From a checkpoint of a small mixture-of-experts model trained on Wikipedia.
Training: a variant of Muon for the experts, 4014 steps.
Below are experts of layer 4 (counted from 0) of a mixture-of-experts language model. Rows are named router (the router's row for the expert), gate (a neuron's input weights, with its number), up (a neuron's input weights, with its number) and show model dimensions 128-191. Each number is 128 + 32 x the weight over its row's rms, rounded and kept within 0 to 255.
After each expert's rows: "mostly gets" lists some tokens that are sent to it at least half of the time. This comes from a sample of Wikipedia text that the model never trained on.

# expert 30
router [159 127  81 131  80 157 159 142 149 110 154 108 159 102 117  79 122 128 124 124 104 130 112 166 151 100 124 128  68  91  90 149  95 153 163 122 141 130  80 123 175 177  79 105 125  78 134 147 134  85  81 117  78 161 125 123 126 197 106  68 151 172 107 104]
gate0 [100 102  93  98 105 135 129 118 103  80 100 169 129 139  91 137 136  81 133  90  86  68  56  68 137  41 128 112 143 197 107 122 154  53  66 135 122 147 124  91 151 108 125 147  65 149 122 139 153 159  48 130 110 117 122  69 119 155  73 139 142 110 124 150]
up0 [145 114 191 136 131 125 168 126 143 116 130 128 123 151 157 137 181 168  98 140 146 136  72 128  78 144 153 186 110 101 176  94 171  79 156 144 110 116  86 126 120 137  93 115  71 117  91 128 201 123 172 129 122 122 144 151 180  55  90 121 153 148 178 157]
gate1 [ 83 110  95  48 122 112 156 172 108 150 142  65  78 109 160  89 128 144 137 124 136 186 107 181 126  99 107  93  94 145 148 139 149 137 162 126  85 131  90 129 115 136 105 129  97  99 104  88 131 127 114  95 102 111 111 141 116 143 114  55 146 170 106 127]
up1 [147 150 115 225 100  85 166 104  91  91 108 121  98 107 125 100 123 109 185 130 122 134 133 149 109 157 112 143  99 133  92  81 130 125 136 164 145  75 194 178  90 135 131 170 140 140 134 106 166  92 162 160 137 143 115 107 140 115 171 158 114 123 140 109]
mostly gets: "201", "199", "200", "202", "198", "\n"

# expert 7
router [ 87 137 148 120 108 105 116 153 110  90 195 125 147 143 138  55 101 151 115 133 163 143 154 142 117 105  97 112 154 175  43 148 127 166  95 152  73 102 100 168 162 128 104 132 137  94 186 125  47 118 197 155 117 146 189 112  88 168 173 125  94 148 150  92]
gate0 [115 115 151 186 133  91 177 103 136 135  92 169 136 120 198 147 116  87 115 173 162 104 125 169 128 100 140 132 109  86 183  47 104 103 114 194 179 103 102 141 102 145 114 151 136 125 141 159 150 142 151 131  91 112 128 167 129 179  52 160 142 125  77 151]
up0 [106 192 169  82 129 116  87 144  86 111 122 167 114 145  93 127 122  83 167 136 132 123 153 152 110 131 166 141 102  81 108 152 148 118 186 155 180 136 127 104 126  36  81 105 125 106  94  94 141 169  85 177 122 184 118 172  57 156 119 116 142 115 183  89]
gate1 [120 121 134 138 103 176 160 131 116 127 114 141 123 139 189 122 110 164 112  96 129 160 162 153 182  88 143 158 179 107 115 121 113 108 162 100  83 179 109 177 113 148  93  67 136 170 130 130 106 113  70 100 128 106 177 135 152  69 156 118 121 108 107 142]
up1 [149 182 127 100  56 142 126 137  76  78 148 147 139 115 140 155 119  53 127 137 145 121  98 106 121 133  87 136 130 119 106 186 174 128 106  88 166 136  83 159  99 103 136 130 138 123 107 114 175 141 138 183 160 122 113  96  99 126 114 146 143 172  41 122]
mostly gets: "than ", "and ", "can ", "including ", "could ", "among "

# expert 18
router [149 135 123 111 159  55 141 170 127 150 123 155 113 122 117 134 147 109 124 147 153 114 118 135 102 102 165 158 163  66 168 147 157 118 122 141 137 135  96 115  89 141 121  75 108 129 150 224 134 155 165 141  88 145 157 123 140 161 207 100 115 105  97 107]
gate0 [138  72 114 110 149 142 163  88 150 122 119 157 101  90  98 102 103 107 133 153 186  82 108 145 160 140 151  83 100 105 110  77 104 135  89 164 155 133 137 154 150 176  92 187  70 132 152 182 134 165  65  86 108 135 127 140  95  78 149 190 149 150 120  83]
up0 [113  84 109 130  87 151 140 117 145 138 110 123 139 177 159 155 107 141 121 140 154 105 151 169 179 172 144 142 110 140 109 147 153  92 119 108 133  81 175 159 108 138 134 117 138 167 108 105  94 102 101  80 121 155 126 162 156 112 159  68 161  85 126 169]
gate1 [ 95  96 139 147  81 104 132 169 166 123 121 109  90 105  99 115 148 106 110  91 159 151  98 180 180  96  71 118  91 189 172 113 162  94 124 182 145 104 121 130  99 124 107  98 165 134 131 174 143  79 171 118 113 127 111 152 118 116 173 110 116 124 149 111]
up1 [130  93 148 172 155 134 149  84 113 111 132 143  91 118  99 100 161 191  86 107 140 123 168 153  70 159 107 164  90 121  76  89 154 132 127 103  78 172 113  63 207 107 106  83 133 188 130 158 186 121 133 114 141 124 144 109 122 170 131 139  96 158 178 156]
mostly gets: ".", "Sh", "G", "New ", ").", "Sch"

# expert 23
router [ 93 127 106 179 128  89 120 173 109 143  96 149  94 114 179 126 213 142  89 129  81 180 162 145 120 159 167 127  98 157 141 117 130  81 137 148 154 118 114 168 128 142 195 149 164 115 113 124 134 113 112 103 134  80 106  78  81 121  71 154 188 107 107  99]
gate0 [ 98  97  75 107 130 173 110 161 132 153  95  99 133 145 164 140 111 177 156 140 106 130 117 178 162 139 174  79 141 152 156 120 166 136  78 140 126 109 192 122 121 162 127 122 147 127 176  96 143 159  92 101 108 138 131 113  90 124 175 133 153  89 125 117]
up0 [124 147 125 101 164 148 120 126 154 107  69 132 110 103 165  99 110 112 114 130 173 143 130 103 150 106 144 155 111 140 161 164  69 143 108 160 153 108 119 106 116 114 156  92  72 163 140 150 145 105  96 147 121 122 176 135 138 140 156 153 101 144 103 145]
gate1 [102  92 164 102 138 166 152 116 115 144 130 181 158 158 133  87 113 114  96 177 195  37 156 116 107 112 140  68  78 144 119  99 152 128  92 114  86  72  90 181 168 116 131 105  78 119  73 120 138  96 162 106 140 111 127 176 116 122 157 156 111 128 105  97]
up1 [171 178 152  76 129 105 121 188 133 177 145 100 114 143 128 149 125 109 129 157 128 199 110 103 133 137  86 153 158  58 141  48 154 135 112 131  96 124 117 137  96 176 133 111  63 138 118  73 121 143 116 158 128 128 112 128 126 107 121 132 142 102 120 136]
mostly gets: "year", "show", "season", "new", "song", "draw"

# expert 16
router [133 159 117 108 128 162  52 118 161  69 181  79 170  92 121 101 173 123 175 110  95 156 119 107 144 145 182 172 148  98 171  86 163 131 117 139  93 128  90 100  88  73 119 108 130  93 157 123 102 143 144  73 170 172  69  84  79 121 169  95  96 160  83 121]
gate0 [139 170  67 101 158 149 111 148 155 132 188 120 166  95 146 124 106 120 119 132 136 151  66 114 123  88 170 116  90 127 149 157  77  56 158 110 143 154  95  74 135 129  74  79 136 132 134 107 138  90 120 154 187 194 113 142  67  68 137 146 123 174 163  97]
up0 [132 109 130 136 214 136  68  99 116 178 143 164 115 164 112 155 167 110 164  83 174 101 123 131 155 110  85 146  52 109 182 142  71 143 111 133 171 143 134 201 123  92 146 133 141 168 137 120 102 157 131 143 125 101 209 130 130 173  92 128 135 113 106 170]
gate1 [112 104  74 132 160 171 121 106 148 156 150 166 177 117 104 140 131 107 132  82 202 112 103 118 146 142 101 145  85 131 114 110 139 163 113 105 111 135 122 148 124 129 153 110 159 136 137 155 107 112  58  90  88 154  97  31 114 215 105 131 205 134 145 109]
up1 [ 89  93 167 177 131 168 129 164 156 132  76 124  93 154 157 101 147 111 185  94 173 178 108 126 157  82 129  89 139 157 140  87 123 165 132  79 144  85 144 124 167 123 115  94 114  73 143 112 125 137 117 174 210  42 143  88 138 123 132 112 105 161 102 109]
mostly gets: "• ", "- ", "Sour", "See ", "album ", "04"

# expert 29
router [ 77 106 130 178 131  94 110 205  91  80 175  65 116 134 144 140  68  76 129 133 221 103 128 142  67  89 162  96 154 173 140 157 126 156 132  66 129 113  86 171 114 186 184  97 121 149  97 160 102 128 127 140 123  80 167 148 129 117 107 148 131  96 144 114]
gate0 [125 114 119  83 133 168 155  93 154 156 144 155  90 124 118 185 116 120 139 149 156 154 150  91 173  67 117 128 107 168 147 135 150 113 164 119 133 233 122  85  99  81 161  94  98 155 147 132  86 157 164  85 126 161 128 126  97 154 164 118 143 166 115 196]
up0 [ 76 124 108 162 135 167 160 132 104 135  96  98 142 124 122 115 109 101 127 159 143  99  91 118  99 147 103 162 109  79 108  87 106 137  97 153  97  85 145 129  98 131 147  73 125 121 165 116 106 107 219  68 156  98  87 110 116 173 151 153 135 117 133 147]
gate1 [172 121 125 192 159 116 120 128  85 142 124 104  66 177 108 156 145 119  78 113  85 100 110  95 124  76 119 165 129 151 111 129 158 146 119 109  94  65  79  94 148 133 170 144 135 106 110 117  93 126 110  74 128 185 103 161  68 109 137 138  63 135 145 174]
up1 [159  67 138  99 114 107  81 119 145  90 103 132 128 125 175 131 160 118 113 125 141 114 103 115 114 128 157 195  71 129 199 188  97 139 134  48 166 142  82 119 161 105 115 171  95  97 142  91 111  73 137 130 188  73 148 135  92 133 131  95 101 136 123 120]
mostly gets: "signed ", "used ", "took ", "began ", "announced ", "wrote "

# expert 5
router [ 78 155 111 179  95  66 134 116 112 154  96 149 131 127 180 132  84 107 183  93 130 116 164 117 183 131 181 134 101 156 134 143 123 175 106 122 124  93 157 154 148  99 117 137 141  75 176 110 107 125  77 135 140 157 181 137 108 119 171 118 118 125 130 135]
gate0 [142  68 127  69 179 130 132 128 128 134 126  82 161  97 135 135 132 147 145 126  65 135 182 128 123 117  83 167 118  68 195 105 160 123 172 127 171 168  60  84 154  82 119 119 101 102  74 141 131 118 124 162 122 130 109 122 116 176 120 164 113 141 126  92]
up0 [145 146 132 121 164 142 101  71 145 106  93 117  85 102  83 127 153  71 159  64 107  99 164 108 130  72 129 139 137  94 105 137 120 111 116 181 141 139 147 110 190 119 128 106  88  42 162  78  99 117 155 167 161  85  80 125  73 125  72 147 134 175  58  92]
gate1 [174 141 130 132 154 132 169 175 147  90 142 114 116 161 109  99  95 117 134 176 102 108 119 101 132 139 109 172 189 175  94 122 124 137  98 124 134  99  94 154 133 136 118 137 116 139 113  90  61 167 176  97  83  79  97 109 155 119 115 143  97 126  52 151]
up1 [187 101 145 104 154 160  91 106 152 173  82 166 200 113 107  82  83 113  73 135  85 167 114 174 102  82 149 115 133 141 147 134 161 131 178 129 127 148 164 156 158 159 123 153  98  66 129 171  81 132 137 101  62 128 105 141 104 145 198 113 122 160 144 147]
mostly gets: "), ", "became ", "\", ", "was ", "In ", "During "

# expert 1
router [136 104 128 139 102  94 110 153 138  69  90  98 162 135 154 144 124 101 107  58 162 142 123 135  79 141 159 139 123 168 155 122 171  83 117  75 128 149  76 110 117  90  85 104 104  79 158 142 139 138 182  92 116 132  89 139 125 188 156  70  93 101 105  86]
gate0 [136 109 127 186 157 152 165 160 133 132 162 109 100 133  81  92 171 191 171 158 157 118 172 100 118  93 138 124  98 178 117 161 154 114 106 122  99 129 117 139  93 110 128  74 137 143 182 129 179 145  86 148 109 133 107 141 123 106 132 155 135 121 109  75]
up0 [ 88 156 101 133  60 145 156 163 166 104 117  93  66  57  90 108  77 121 223 121 153 133 198 141 165  85 106  27 141 102 111 101 141 151 145 111 146 110 138 139 129  93 125 137 101 189 126 175 146 161 107 112  75 147 121  93 120 108 180 113  87  86 146 124]
gate1 [ 96 125 116 129  97 126  77 115  94 112 179 106 124 165  84 124 112  84 166 147 112 120  80  99 138 138 160 137 101 120 170  78 103 166  95 125 108 134 148 138  60 144 104 137 164 120  80 128 144 140 128 125  89 123  99 153 101 154  89 172 117  69 148  42]
up1 [107 174 160 119 149 100 116 111 111 196 107 107  90 100 107 107  97 123 160  90 126 115 112 137 124  88 144  94 150 128 112 129 132 121 102  79  88 121  94 142 187 112 172 149 149 146 152 145 169  71  88 140 122 123 127 158 105 112 150 119 155 152 152 144]
mostly gets: "\n\n", "received ", "\". ", "BC ", "Best ", "ocial "

# expert 26
router [174 153 111 129  86 140 140 113 144 108 135 126  74 157 119 136 153 183 143  98 122 168 139 126 146  88 113 134 126 161 154 121 152  69 136 157 153 121 116 160  97 196 130 188 115  82  75 145 125 119 168 150 151  74 105 144  75  95 167 159 189 147 146 121]
gate0 [161  70 160 142  85 119 169 111  85 144 168 170 105 176 147 148 113 134 178 152 230 152 120 183 162 161 106 136 178 134 135 132 149 100 132 123 123 194 146 215 152 144 132 151 131  96 120  78  80 115 132 147  67 132 113 140 108 136 114 109  98 128 159  65]
up0 [146 121 134 105  98  92 151 143 133 100 119 151 150 181 204 161  86 188 103 127 182 167  90 111 137  75 152 156 149  93 108 125 169 147 109 137 134 131 129 105 129 138  68 157  96 107 103 128  89 102 101 135 103 117  95 131 122  88  99 137 122 146 117 197]
gate1 [160  78 112 176 178 167 166 151 127 150 125 180 151 130 116 122 119 120  98 131 116 101 112 118 127 134 134  99 114  92  88 122 145 149 137 158 119 178 107 146 128 142  93 137 130 113 133  98 104 106 119 103 155  55  98 145  77  88  87 143 127 143 106 124]
up1 [124 148 118 158 112 164 123 143 130 133 179 106 125 148 175 120  90 151 136 107 134 131 164 121 113 136 109 102 174  96  90 118  69 114 173 112 123 162 156 217 141  92 161 133 144 136 110 133 133 157  83 116 104 133 110 151 127 113 174  97 161  87 129  98]
mostly gets: "|", "tical ", "ical ", "military ", "Ind", "political "